Experts of a small language model: width 768.
Below are experts of layer 6 (counted from 0) of a mixture-of-experts language model. Rows are named router (the router's row for the expert), gate (a neuron's input weights, with its number), up (a neuron's input weights, with its number), down (a neuron's output weights, with its number) and show model dimensions 192-287. Each number is 128 + 24 x the weight over its row's rms, rounded and kept within 0 to 255. Numbers have three digits each.
After each expert's rows: "comes before" lists some tokens at least twice as common just after its tokens as in all text; "mostly gets" lists some tokens that are sent to it at least half of the time. This comes from a sample of Wikipedia text that the model never trained on. Tokens count by the router's weight.

# expert 0
router:129154111158135151128090136160107109113176116122166160169132132158112124099127177120102148122107150148125101101091116152157118151127123099153084132122084142152176141141156177128102119147162142130086129145148113128123093156146128145098133157170184135114124110135148141116120177093161131136
gate0:163111172127130180113091135159159133130134117117135093165109128131148128128105106163155091121082117139123167110121129153171117127100135144149139136115139117078141124084138158148110141097147149098104130144142131090095124173115101158162129156153108107135156159099135105117099146133143130091
up0:097109135082142130151118060175155085130120076145170123148080108086103118118107124145162101080126177144130138078110119157135109131149127110119090142129114133100139121102163157148093161120150110126107134160082149158117155168103096139126153150107108121145084126105155154119135117173150129084
down0:142141129139099084062146117171099136124100091099099143106129162128102135132113148119099107144120171130145086121129121143134175125102138134113101124076107076115163118128138125123141184169165090131125124127122124151126150172156148146113153132158124137115153139088105105087111112145145111152
gate1:151134134131148129163124123122113121165108126173127132133108133124111165177185103178132120139110133110133134152167109120099117109134186140088103094158161113102132125143147108149144136118166118163099105135129144124171126116123132123152135115194163143117194137121137127121100150138121130129
up1:122115106092165112160089137140109134158107102102129150135153145143178124137150143128174103073136147125100147117116102120089134096130087151113093134092146171141131140094127104132128116084124131090104126109171138115159104099089094120165155078135167136127111149124181144092101094136114169130
down1:116133144144117095121122136133124114141121132113105098116130112184133111119093152131084116116148146107122133117101113138115152128145109134133136124140136108160132126115119147139149107104150135084166137136096131130118164110115121096153140137160139098136126124115126145120132133112092090128
gate2:131123123127128132125136076129132132125089103131142163154141082116154156135098119107087123135116128109163129129130131088121120085093121140124129151102154097077121141096149167076124165139143127157104119123087158140094127139101143125126135130144147127088127119129042117140114143098147137134
up2:152135166096146123146077145104099115129117118178157077088127132113127117162173137130162131128195139139099140106129094126125130117163151155133090116114082130139187128115119076136115133117115158122150097116150123163097142146153117125133146138130119122114146122111153171104166115143135097116
down2:133159108179123126145118161122110098088134143151164175118148118125099143148124136102133135137134125097140125134139175168170119131100107122154131088101141140094127114154087149084137126135146155135156159105109121134107110100147085133114124073166129145147153118116117126093115120092133121096
comes before: " the", "\n", "|", "In", "The", "=="
mostly gets: "==", "k", "b", "p", "f", "ic"

# expert 2
router:114146118108132135117124097177118115164166156137110101163115109106124152103156133158120117125112195133159106096096169144140155116144135105116125118126109120118121153135146159139165147133125157132130166138139104131118181139097130125127136099140138160118150127125160147140104125139110112090
gate0:111135121100135119138140133112078149165122086104076124122155093170162173119118180114094153134110119124086103157182124133131100152124087108154110119123108076151135147094164141115144101148120116094093201135094118161144114160101145174153146118140162137152106153131143081124107128183144120146
up0:145119169065139137115134149140127115119141103152111123110169147128164114113154141098111153114096121158131111125142151099111121152136106147067124068121128103067121142143142064097145141092088143162157126122127117135120107145129182137144117134146207113128138104084109116120128126162136116143
down0:136140131134117132145099160176107117141109139162119151143122147054157118128155161118123116152123133101150135135101115103113139170148157130137156138101179155089087088055105111101124113116117178091128146128102143129128125131106155161133142124120118133100128112140126106136167086132128114138
gate1:116148143102124131111091113143116143115167089153146139103144146114115136178152100177117134122119120141119107110101102107130129151141130113110122102157094110142133173134125082132160120117122089141133138113159109093122158108113122156147133112123149117120116143113144131110109127056119096177
up1:083107132112100114125116145126149140116113116130122149114161125118123094112143123137163140142097125141097146147103102063150120135146150139140105113108117118133120153126150102125169147111115083125142134083149123114111136115103142108180157113174135136135121136095175122092102113121127127132
down1:130152161132108131126145134131124114115097159123139141123129164110132151090178167134105111078104111103131117108173155128159132147109087132074149137123124123168106149137107119110121149185108173165088163120107135138133099151155118146112131192110133160099163132093138169111132101112108145094
gate2:125130095158100111148133123160122128123142117141099145159145141116147163156153153113143130128176106108122130183099138139144145131142158110087136105117143169106092095156126091146101133130110120123111153136088098119104135142094148109138156125150172121087162091147167134096092126098117141141
up2:125146153173149143064077161179135137115156112119147109165115176122114119141103144118103131120132162129130149070102160161142114153188153147133155083100102136127106117159122086098117133114128121108092169171111136140142127118153136122132128123116155109119123100117151175127120109121073135131
down2:128102142124128113113115129108102124136153122190113144098141130131131119180123092154130154128157115148127083140123115117115112124177136162125109115084167147077149137143142152128131151131157167131143164126097157071144139119113139129147098128103128115119097169121080149101153090140131108113
comes before: " ", "\n", " 0", " 1", " 2", " 3"
mostly gets: "|", " |", " /", "/", " s", " ("

# expert 19
router:143181131119150146152105143121109122144169162088181100139079138115090107108103159110113101140134148155147061102162125144118150103121154103154089149099147139148126163103128099122116140109143184133149140100159144156128122121121141117133163130145122093131148158146145131123111144130133142104
gate0:147142118084107144132106127159124130127138115110138127068145121129132150141149095096129131096140137125198165137135100110122133116090146144100161065106104118115161142129109129147096147145156142149145107139149118139114090087111164140153134153085124129124153111142138145171119111119123162117
up0:111119155167150131147104139087133143126127174120101098174102153102126150126129124180141147115132134119134105139119137149111160123107142119128123158147173125133119123121118133109200089139123105096118142148091129145148184152123083161135113117193103120122108146111154156110137130153115100154
down0:130124137140148125118125124134173146127128150151107149141137073158162108099150147138100106137144118117098145118122146132089094153119145131118084127132103122113110116169125128101120098135088141097147098108133128156113143127096091124119132151123135129120183138149135123194128142118135120123
gate1:127161101083115105126114160133103109072144121129092059129102122123164127131148151132148129128118158111099099157176158154113092131116164137106109128120117132131140126153114169122105116137118160109096107095112190120126127118103149104100114114131176125163153124122134098165101087123156096103
up1:140089156157120131141117144109110146141099124107141142106107126126144156097126133080133157135156100107114153099079140110152127092134092126153140147136142119127110122128153152124112140126153090127170127153134086147104113117127064155182147163117148128158115112120123158106155120101067152122
down1:143125151130138121090118140162116129099171105143152137152180119156143142129114119082140135113083110155152111121150139118108132157094102129101109090099137114152105132156133151097121123134099121119136098117140128118132126143077162123149178143122145143158113152114107127127124122130125056130
gate2:184122114151115105106157130132098129143108070134112131088107107126115179105144082159118182140117141129129167151130148131157133140066136134104091109160113180101120122120104127150163143117092155131122137133096147123136143127126091126178119119092107151124078088106086103132177104118136137196
up2:116123125077106150149088116113133124130109106077106129163146140143167110104121137150089144110149185166141129099117111120102113109105106114089134149149105144177161110118135133085117131089158127144133137157188138141109111146124088131128154139172138126146105128134101115143120189124137141130
down2:143124121132147134136125124112149130085172139123138158120097131149135109165109157140114144166120126097102154145151161115128092125109134115130107140140104187101161095141157175138129119174106118123105125152114081138114162101095156162134137154116129119128126125128111124105170156091124152124
comes before: " the", " a", " he", " was", " been", " an"
mostly gets: " were", " has", " who", " had", " was", " have"

# expert 16
router:136136123102152121143078095174112118159128156086152148123147122118099105117164114111082139156142148113164124116132170140115163103136152169119109162131117177144115166113108134144169122115149092125104172130120092128113113137167127104125155124163103114143135071112135134169097109166098143136
gate0:100158128105150158122145088090125083161109141109116120123146131126135115111109140133154108128122115124124113167116115132132145102114128130138133146124133172106162177114103115138090143121075120082095141144132088137146151118106126145146165133116085106156156123128104095134125108140139109116
up0:105121157089128126135079139094101068135145153136112132136147086108155116122090170140154113120133145116147103113080112131129136145144101105119132126102153086156117173081077118162112137128089143131098113141098091163131149165122126159111172154122108129113133116156142083117137107148161103120
down0:153143110159137145090119115050127087103175078138115107132151099124149098112169099144162168124121117107122171145116153146133148125134109102138158120108117118067100102089136147141137129158125156102119132160128127159162167111065152106135154166136120109173088144131107123113100102138157098087
gate1:099155142128130143124123128129111136066098123167109100111105132109108133136179117155126154171169163110138123135156167115105100118128143121131149115113122157159121119134097135128092146122125085168141159155132172170067115124144119154139111102121125156159105142145158085129125197167107093133
up1:130163160091119152140140083130122148103127094143112078118111128113175129106151139156119105114146159116161130121165130089117136137138091123104154108140103170096098114126117139128141122086167125158159147160134173085133195086198098136122162075164099147135131151147118127148125129136128130125
down1:174133111126098131077118069121101109137121151106130111186134058127103144150155102139124153100133137160093164130121131120147098117095109121144137147128129137111188143112142092146111118116119120146097111158136078110123121127147123161158124148117125182166101163117123124118084116152103121115
gate2:107187138147117101178138124155089150156179115141128112171151161113109119130085121186147150130150143103153092139108133064151153151140127128143149128113112138113108141127139142142126127085119107136114128090111089125081164115104132141120165150125139104157109145116124105113138130128177106093
up2:138089101131162136086154164116137175105118135133142101137117145139133146102106110162130108096102121121114148167164122133154104150116157112113126133106091146125121088116086126103128105134122100122153109153127119124091115133117167136145148128116120116130160130146117133129093120117116120099
down2:090086114118122104151140107096151123103153139119141173098132110087111127145129146103086125173140073134160092106121135111170138107104123171146097136112123118117116089134189145129149137112142121093126135128133110137132095105158200120145124143147131107135119114114123126152143123153118056132
comes before: "-", "|", "\n", "The", "In", "="
mostly gets: "-", "\n ", "qu", " Re", "\n", " by:"

# expert 10
router:149137128127154146122119086116129150119165152099134126079112102106081133100127138113120122139122181141122077092152138108104116102117176130118092145136131143146128191098118164131123128136170155146149178108120117158109141116096158099124150167130084106169119125112146107124108140121119128093
gate0:114159114118170120149128132155168110170152111166119150139121101090152133138151130105147151128151120139144118125129080184144120157095119133130144138146156164161131117115140152102142148080105143177083135171147173101141153113144143151107128128079106120112157145091121126192121136094104107171
up0:133082158162107118106102149130147128117153145120151113109098162117098135136145112135131093147107132101116120109121130083101129106150099114090118118088162105093119142134088083144089110142131116104132112076114119162116127136118127114123145117147124129132095129120143165095095118124102126096
down0:121138100104104141101070154104130117155151107151160157127154092162117126127188151141100141156132154136111121108158134122129129145141093127081126121122136135144135166176119139125113131082143126112098129149126137153134141134139146085107133122111144128109157112110125131164101133140120128143
gate1:168144148089100163144167093134140190141169130082193152126167134116125095101158128132151129118114141118142120132105136122131132098134133160090087119135109086113136159165161142118148132126137166121168110156161122113108135105153142137140139113117124112137138130162131160146122129155115112159
up1:128139093132113101135114098145152129128100122111111152163122116153139156086161120117144134133125111150130126095175079109132130105101113123129104104141146124147097114119153130091082123146149148150127116115127074140097116115143148135121130178124150097126147128145134104156082108167151115156
down1:151161124144126142114167141134138148152106131167158098137123084137120132132114154144102114161147170114112121112101169151130150142156162140117149124118160110135092146127111119160141156092108148153097116128112157136113141141148158137142151074076136139134082149145133151101176137101150129124
gate2:083145088147108160123091081112139144094152132112160135126113104149106059107143123100124122152105149142135126117115121143094155133128150132146099142134157123112145138141107099128116107086134129122093128095092123178156159136098140169158162170110121130117134138119121145141098174130173076136
up2:133158165137175074122155161176168135130128167139124097138138088126133133200087107113150143144118134138126135105133097127173088134130117152149117137104137158086109112109149131108172140129105147138144152156140148153132143146159157126122111140097145142122104122115088113125149143154085148085
down2:121171107131082122128106153090181127130193128122144115083202124126135168114086154133158128112109166116143143174113143132120143147097083108147130105141131122074104147099112198192121096136134105075112068116111110125136099156111146159109083161141134146137110152115117132136137178180126116155
comes before: " |", "\n", " and", "′", " –", "),"
mostly gets: ")", " 2016", " 2017", "1)", "6)", " 2014"

# expert 6
router:094126114134154149083093059142071118149173142127146158114111138137137111111164158094108144138141164101138079090148118109126154124089107095112125151131123164127132126130125142151160121096132155102140102132136127123131144133101123097108127147092163097133109116095150131137121150121098145089
gate0:114110137135151142092090086113121127142139135105144157148128122142125110132111143150143134080150138135064169112160107132113127084102084120133156143141160123127142138156135124107152141083116120123173114116135090106124100121143132137103121137125154125155177136131135105131136112118087148103
up0:113131140157128133138150158116136119137139139161133097116084115131108150120066166161105113175120137072162129095084134143108131153147155178135093143133122136184108138108110137130126131111136174129102185118138178141128153109093093115161129123087103140109104111182137131087133134120176134121
down0:115110123166121129110112122107146094128148160114134120111110098091145122172133161096120159157144105124107163136149112147095112090101131086136174128118115147139118129131105169148127113148161107120129139142123079135118097099136123105118117130136128118131120091149146134114097084135153114120
gate1:120121115106118150151140129107133134135136134182142118140114168156160132104108116097120158136100141122117195112135098173132105156116125139127098158146128131128125144100160119103102126124133138140121140092119091172133136168141122111119123073116136116118119147136121123120180166142113093128
up1:126097109122155144142147155133066151118096110092124130134112112182136137091151101121130130162122148117115159117129129163163096133127081128118108153126131084103138139132152134123139080142114117102126133147137119167109125082098138134136138131138178123124157078110108116121171120134129149141
down1:151125123146172109128113097116133164127146142169125130106107136089126132119140094142126097172145166141108131178176165119128061161147116084184112182117175159148109129154132101112133101147143104097127101141095125150152151122140176168139121175129090129134120122146096117188115107132133115143
gate2:155118132123159109127147148150143086162155133167088135117115130145070088133141124161158122117110125124166150110120110147110110157091155114134130136171146104107119157087140135147091114140094122135111145105105123132096092149142179147136137140165101113134124171111140144139061089109097121102
up2:140126149152069171132168124100093114116114125101133122108131119120194141110101145101111136129157096124083102150135123110111102117104110125141119118129093121172163144187078109126140129132162107163161151114161155125115124145119136086100121173101150141092098082126109130128139178123138129119
down2:154120175092164134162092116099112134128149093117153131141102108151131147110139100119181137099139147091124131172100114119161153117112124135128099125155156120154098105129085141128135171118133138117123121120127117124152160088101113125130157105155148114121144102133150155145126141080167144125
comes before: " |", "4", "2", "5", "9", "6"
mostly gets: " 0", " 4", " 1", " 18", " 8", " 3"